Below are experts of layer 6 (counted from 0) of a mixture-of-experts language model. Rows are named router (the router's row for the expert), gate (a neuron's input weights, with its number), up (a neuron's input weights, with its number) and show model dimensions 448-511. Each number is 128 + 24 x the weight over its row's rms, rounded and kept within 0 to 255.
Before each expert's rows: "mostly gets" lists some tokens that are sent to it at least half of the time. This comes from a sample of Wikipedia text that the model never trained on.

# expert 0
mostly gets: "==", "|", "== ", "\n", "====", "==="
router [151 144 120 116 147 116 112 165 139 140 148 134 113  93 125 109  94  79 106  91 146 156 130 116 137 192 138 120 100  98 114 132 134 137 126  93 142 111 101 121 133  77 138 132 154 133 133  90 155 134 105 130 135  82 135 135  99 146 143 143 100 130 152 110]
gate0 [100  65 123 179 141 132 120  83 188 130  59 147  53 133 109 127 133 157 140 106 141  73 121 111 125 139  68 131 120 136 156 113 128 116 111 172  64 120 149 120  84 137 111 131 154  92 183 101 108 153 100 123 139 128 111 130 123 129 118 107 123 129 153  99]
up0 [117  85 128 132 153 138 128  78 161 110 123 132 110 132 121 104 152 171 122 131 157 101 119 140 143 132  64 127  87 133 159 128 123 120 125 147 105  64 133 113  69 186 115 127 118  97 181 131 110 153 114 138 136 138 131 112 119 132 110 122 134 138 135  77]

# expert 6
mostly gets: "However", "pain", "ext", "comple", "success", "also"
router [126  97 171 119 154 130 101 116 140 124 104 114 141 100 166 112  75 150 133 128 143 135 122 156 109 117 115 118 124 143 113 119 158 155 132 122  70  99 102 142 125 110 106 124 142 125 138 128 151 114 155  56 141 122 132 118 141 122 130  96 153 138 130  99]
gate0 [114 149 132 120 132 115 128 129 141 158 149 117 140 123 136 111 113 145 130 136 144 118 121 142 151 144 112 143  96 135 155 118 128 147  82  92 148  91 123 118  99 121 148 121 124 144  83 151 164 106  92 153 130 100 147 191 132 111 157 112 153 120 161 147]
up0 [117 116 167 128 143 123 111 142 140 127 108 110 145 109 169  66  84 108 133 124 158 118 156 158 171 128  95 139  81 120 138 118 129 173 116 161 151 126 141 121 124 118 121 113 126 130  95 143 168 133 127 120 130 126 167 167 128  90 199  96 133 132 129  87]

# expert 10
mostly gets: "'", "/", "$", "De", "[", "é"
router [154 122 155 127 120 111 120 133 166 182 137  99 119 114 149 166 101 101 142 115 125 114 140 101 116 119 134 156  91 128 121 136 153 114 119 103 119  92 158 142 117 135 132 108 118 163 151 122 144 167 100 104 133 134 168 120 117 110 121 129 101 148 105 152]
gate0 [142 133 126 123 126 103 131  96 142  64 114 109 107 144 151 125  98 184 136 138 131 102 134 114 136 120 135 125 194 133 147 102 115 118 172 135 136  89 163 114 127  79 119 161  91 108 139 141 119 102  98 148  82 115 100 132 133 127 142 174 159 145 123 156]
up0 [124 127 121 139 132 131 125 120 125  96 128 104 123 135 111 138 102 187 145 130 125 126 129 134 117  87 104 112 138 126 112  95 101 127 156 138 135 117 130 111 135 121 142 163 116 145 134 163 136 112  91 132  66 149  75 129 143 130 168 136 148 151 128 136]

# expert 13
mostly gets: "music", "studi", "tradi", "men", "pi", "organiz"
router [133 159 135 136 116 134 122 144 136 189 135 124 114 108 141 102 135 134 139 118  93 162 161 139 151 164 147 137 136  84 137 145 104 131 111 122 112 101  96 148 142 163 171 120 159 153  93 136 137 126  67 155 124 128 151 129 152 133 110 117 172 101  79 121]
gate0 [119 154 180 107 110 117 138 120  71 132 100 112 132  93 130 150 138  84 133 122 130 129 167 106 121 125 140 118 132 123 144  79 123 165 139 137 127 147 111 141 101 119 189 125 114 139 124 166 118 130 112 152 108 115 134 139 156 118 157 158 128 133 142 132]
up0 [ 76 127 158 117 134 144 134 124 127 121  93 108 125 108 118 160 125  85 114 109 158 118 179 117  67 147 158 106 123 133  93 127 143 141 134 190 125 142 128 118 121 107 175 118 114 145 114 175 134 128 124 159 119 103 154 145 116  90 130 143 112 156 143 119]

# expert 2
mostly gets: "along ", "number ", "due ", "because ", "version ", "available "
router [160  96 183 105 150 110 140 124 119 160 109 102 150 138  89 154 102 117 101 121 121 115  82 150 152 151  95 114 102 138 126 114 157 175 144 144 114  88 146 139 138 116 143 113 135 125 112 143 141 167 103 115 124 133 146  88 169 140 151 128 118 153 117  86]
gate0 [130 138 100 109 123 197 127 164 109 133 152 122 140 133 148  89 128 133 126 143 135 153 154 160 122 155 163 164 115 111 106 107 133 119 126  80 136 129 153 121 145 129 130 156 118 157 144  88 110 126 128 133 149 110 140 127 156 130 169 126 146 158  75 134]
up0 [127 156 107  80  79 152 131 162 104 128 146 130 142 124 129  82 123 140 158 138 154 142 154 143 119 149 141 199 136 102 120  80 143 106 121 116 110 112 141 135 147 135 115 132 114 133 109  95 110 125 137 120 146  65 166 120 141 125 165 116 137 148 110 143]

# expert 15
mostly gets: "York ", "ville ", "City ", "Street ", "shire ", "Air "
router [130 140 157  97 130 133 137 141 121 131 158 140 139  99 135 141 104  75 147 113 144 161 116 133 136 135 140 141 129 113 146 160 165 146 168 137 141  83 163 140  87 109 137 140 138 129 120 133 111 125 128  91 127 149 140 129 133 136 125 148 137 148 108 137]
gate0 [184 142 123 114 134 128 120 122 153 113 147  41 120 132 144 126 112 101 130 127 126 142  88  64 135 122 118 126  98  79 117 118 182 113 150  50 124 144 122 176 130  99 151  76 104 179 168 131 161 157  96 132  92 156 116 135 157 130 144 123 119 126 111 118]
up0 [162 128 116  89 132 142 137 129 126 135 139  91 138 131 136 161  89 112 134 119 126 137  73 112 126 159 105  93 111  57 144 152 124  74 143 109  95 161 103 158 119 104 132  73 110 136 159 128 159 111 112 112 108 130 106 175 146 131 135 128 105 119  90 131]

# expert 5
mostly gets: "Spec", "sou", "Inter", "Coordinates", "population ", "inter"
router [131 164 126 144 133 135 139 146  78  81 163 125 114 145  91  55 161 100 142 131 127 135 154 154 112 135 150 125 153 139 103 123 137 143 115  81 100 144 131 169 116 142 117 108 127 148 117 122 154 131 113  88 114 171 143 108 150 102 127 139 122 153 146 147]
gate0 [142 123 107 145 109 113 117  98 130 114 181 160  78 138 137 126 134 129 151 111 196 128 162 138 128 146 148  65 124 142  96 132 124 142 124 110 135 128 102 113 140 117  86 110 130 149 114 124  95 126 116 146 131 115 136 101  80 136 136 124 121 157 166 115]
up0 [140 162 147 124 130 131 130 121 131 108 153 137 117 135 178 117 123 116 144 125 155 136 134 151 134 128 122 109 118 143 122 119 111 126 124  70 144 130  96 106 157 146 100 117 112 158 148 128  91 123 125 134 107 145 136 125 101 162 164 121 126 118 124 122]

# expert 12
mostly gets: "until ", "during ", "During ", "00 ", "26 ", "8 "
router [127  90 133  96 115 134 150 196 124 168 134 145  88 115 152 159 124 156 144 128 143 137 140 107 135 120 125 118 143 153 112  91 156 126 133 114 141 130 141 141 123 112 116 137 134 141 114 149 126 104  66 124 108 149 161 149 141 101 149 143 109 154 113 144]
gate0 [134 130 123 128 150 147 173 141 163 121 127 116 136  91 123 145 123  70 126 160 143  70  64 129 130 162 116 164 169  57 128 154 126 126 121 130 151 132 104 135 101 128 137 131 124 132 112  64 156 121 129 110 128 122 183 110 141 118 139 151 160 123 140 114]
up0 [129 127 107 134 146 152 128 136 137 121  84 117 128 105 133 126 131 114  79 139 153  92  69  82 111 122 130 151 146  74 120 138 169 117 119 142 118 147 126 153 116 138 155 148 130 146 146 116 151 117 177 115 158 116 188  98 155 133 117 159 187 130 156 140]

# expert 3
mostly gets: "John", "New", "Wil", "Mill", "Jack", "game"
router [151 147 122  86 130 146 104 157 100 114 127 143 128 137 130  95 152 127 118 166 127 106  72 156 168  84 108 102 117 107 136 151 164 125 124 146 138 112 140  96 101 138 103 107 124 114 136 113  99 174 133 126 118 120 158 148 136 131 160 163 131 144 134  84]
gate0 [124 178 143 131  93 134 124 129 184  94 128 116 109 106 166 138 129 137 133 101 150 131 130 120 155 128 120 108 139 167 122  97 165 173  91 146 130 113 130 137 138 124 158 115 139 133 103 102  96 135  98 110 128 112 129 144 126 103 137 156  91 131 163  99]
up0 [128 157 126 109  99 153 185 132 153  89 130 140  93 126 123 130 132 126 191 113 163 110 128 141 140 160 127  83 131 144 175  93 134 187 129 148  81 107 123  83 169 122 129 120 174 122 107 118 129 131  97  88  87  96 129 123 126 109 138 149 126 161 175  63]

# expert 9
mostly gets: "H", "J", "W", "Z", "L", "K"
router [148  88 128  92 126 159 157  96 144 128 112 115 124 100 119 161 103  70 137 108 110 115 103 106 116 139 126 131 147 132 147 117 132 136 137 159 115 104 134 116 113 129 147 147 200 134 131  91 156 107  79  53 112  72 178  95 163 139 139 136 111 151 137 141]
gate0 [154 115 139 133 117 154  81 119 127 116 145 111 124 128 105 137 118  75  90 140 176  98 142  96 157 143 134 161 117 120 167 156 148 159 160 155  71 138 127 158 145 120  99 143 151  98 141 141  93 152 106 154  79 125 143 120 137 122 183 113  87 115 156 125]
up0 [141 123 125 126 109 142 107 122 179  80 198 130 130 144 119 148  82 130 127 127 176 140 159 134 135 132 142 140 121 121 117 121 183 138 195 129 122 145 129 145 126 127  77 128 117 136 159 151  98 141 163 128  84  68 146  97 171 140 152 126 154 140  95 125]

# expert 7
mostly gets: "have ", "would ", "not ", "could ", "without ", "can "
router [133 130 140 106 114 135 102 164 109 158 134 133 137  92 136 157 110 100 152 136 147 172 106  97 162 119 147 155 134 109 154 113 162 114 112 121 111  86 119 168  94 100 149 159 113 111 113 101 137 161 110  66 131 121 144 160 141 117 130 121 142 146 154 131]
gate0 [136 133 116 135 143 155  74 130 119 173 120 124 126 151 194 124 120 110 116 112 159 151 139 134 156 113 133 125  72 127  86 127 125 135 152 114 130 113 121 173 141 120  89 127 190 131 159 134 144 138 179  60 124 125 136 110 128 144 129 107 141 141 122 158]
up0 [131 132 127 141 146 142 110  97 163 164 121 135 120 135 161 120  88 121 153 137 131 123 164 100 151 107 129 117  83 133 108 161 146 135 160 107 184 112 140 142 102 119 128 170 145 118 157 136 135 122 139  82 119 123 129 130 157 129 131 119 173 130 102 114]

# expert 8
mostly gets: "father ", "appointed ", "President ", "director ", "Minister ", "retary "
router [139 140 123 126 193 127 111  96 162 124 132 109 125 107 122 114 104 140 157 128 155 111 116 138 116  81 159 104 119 115 149 108 123 138 134 135 109  70 132  97  93 163 151 134 121 124 166 124 122 153 131 135  97 105 187 137 146 107 135 136 102 172 133 151]
gate0 [117 114 132 111  85 130  99 117 159 120 157 137 132 147 170  92 167 127 155 106 177 164 113 130  92 169  99 132 149 155 106 114 119 144 130 116  70 153 124 108 127 122 128 144 152 136 128  80 128 160 129 147 127 111 167 136 130 101 143 113 149 150 125 121]
up0 [124  69 129 123  82 101 129  87 128 118 143 139 119 118 181 124 172 127 136 111 145 176 106 161 115 138 124 134 162 177 105 118 128 164 142  98  79 128 131 128 165 120  96 161 138 113 126  55 128 195  97 135 107 132 175 113 157 108 155 157 107 135 125 117]

# expert 11
mostly gets: "\". ", ": ", "): ", "= ", ". ", "Chris "
router [139 170 142  92  85 113 137 142  59 144 141 156 135 132 164  92 116 118 139 138 109 122 154 150 136 109 125 150 165 112 154 105 193 119 141 144 108 113 143 111 104 140 189 136 132 132 120 156 137 132 157 155 107  91 158 142 162 131 116 144 126 138 100 144]
gate0 [122 118 158 137 166 130  69 146 133 129 127 139 146 135 118 161 119 141 136 118 142  92 129 124 200 151 142 130 119 108 108 150 117  79 100 127 110 103 113 136 123 116 143 128 176  91 113 161 104  94 112 125 155 125 118 118 147 105 131  93 104 122 128  74]
up0 [143 113 175 183 124 134  63 114 140 132 100 128 162 152 121 141 129 147 176  90 156 120 121 119 174 206 132 137 136 118 117 222 117  82  76 129  98  91 105 183 122  97 134 159 125 104 119 179 109 131  79 126 146 134 111 141 128 141 142 144 125 137 130  98]

# expert 4
mostly gets: "Sk", "cont", "Wh", "inv", "Bl", "prof"
router [139 147 144 135 107 150  70 164 109 180 160 127 146 122 117 119  70 113 128 110 149 160 130  95  94 109 128 109  86 124 114 148 154 104 105 116  97  88 142 127 131 121 114 156 115 100 155 138 114 124 137 124 155 118 133 114 104 114 126 125  96 160 119  83]
gate0 [178 125 153 145 179 135 136 112 123 165 137 147 150 120 133 189 127  56 147 129 122 131 136 170 126  98 159 134 138  69 118  86 148 135 137 104  99 129 130 124 123 140 128 125 118 170 149 136 129 188 109 125 128 120  84 144 174 132  98 127 123 178 130 145]
up0 [173  75 181 138 132 123 127 126 124 151 148 127 151 110 122 154  94  85 177 158 117 150 110 153 118 109 177 152 132 118 125  66 138 129 131 116 126 129 124 136 131 111 138 135  73 168 149 106 157 131 131 162 145 115  84 153 139 122 126 115 126 165 128 138]

# expert 14
mostly gets: "Kh", "aj", "Pakist", "Mexic", "uk", "ć"
router [136 124 133  93 137 106 117 116  74 161 132 138 139 121 127 176 130 142 128 146 131 143 144 152 194 120 123 156 125 111 146 108  91 145 122 142 132 151 128 120 118 106 139 137 102 134 136 159 120 123 145 127 111 108 170 154 137 123 144 120 119 137 135 135]
gate0 [107 129 121 138 153  90 112 198 116  92 133 149 136 129 138 128 117 196 100 130 131 117 114  81 136 164 100 131 129 130 107 128 141 101 103 108 101 130 123 144 155 131 106 152 136 128 186 134 144 138 121 123 150 121 151 160  94 166 119  92  46 116 121 114]
up0 [117  91 101 137 127 130  99 126 118 119  91 147 152 113 140 140 140 170  94 138 146 136  69  96 128 137 113 155  73 101 125 132 124  87 118 137 158 124  97 139 178 111  75 129 114 102 148 124 112 142 114 136 158 115 133 131 120  86 130 124  84 110 108 118]

# expert 1
mostly gets: "199", "197", "198", "194", "Mar", "193"
router [158 111 170  95 165 174 118 133 137 123 153 148 122  77  94 174 113 133 161  96 125 141 148 141 160 127 164 126 105 109 132 117 109 119 177 122 156 117 137  93 139 118 148 137 112 106 102 132 151 152 122 110 114  95  99 175 154 129 137 164 123 124 126 155]
gate0 [103 163 156 107 172 111 135 127 134 124 125 122 126 116 129 131 146 113  79 136  70 114 150 112 117 123 127 135 140 164 134  86 152 127 121 136 120  91 144 114 108 136 155 134 144 141 126 120 193 115  92 117 124 146 126 129 207 127 131 165 133 144 139  92]
up0 [136 171 168  93 187 105 150 101 107 149 151 100 130 141 133 177 156 121 118 125  83 109 109 103 127  91 137 163  88 138 145  92 185 116 104 107 123 121 129 101  68 158 174 117 129 144 130 129 188 121 121 132 129 108 130 140 123 161 132 135 156 134 103 111]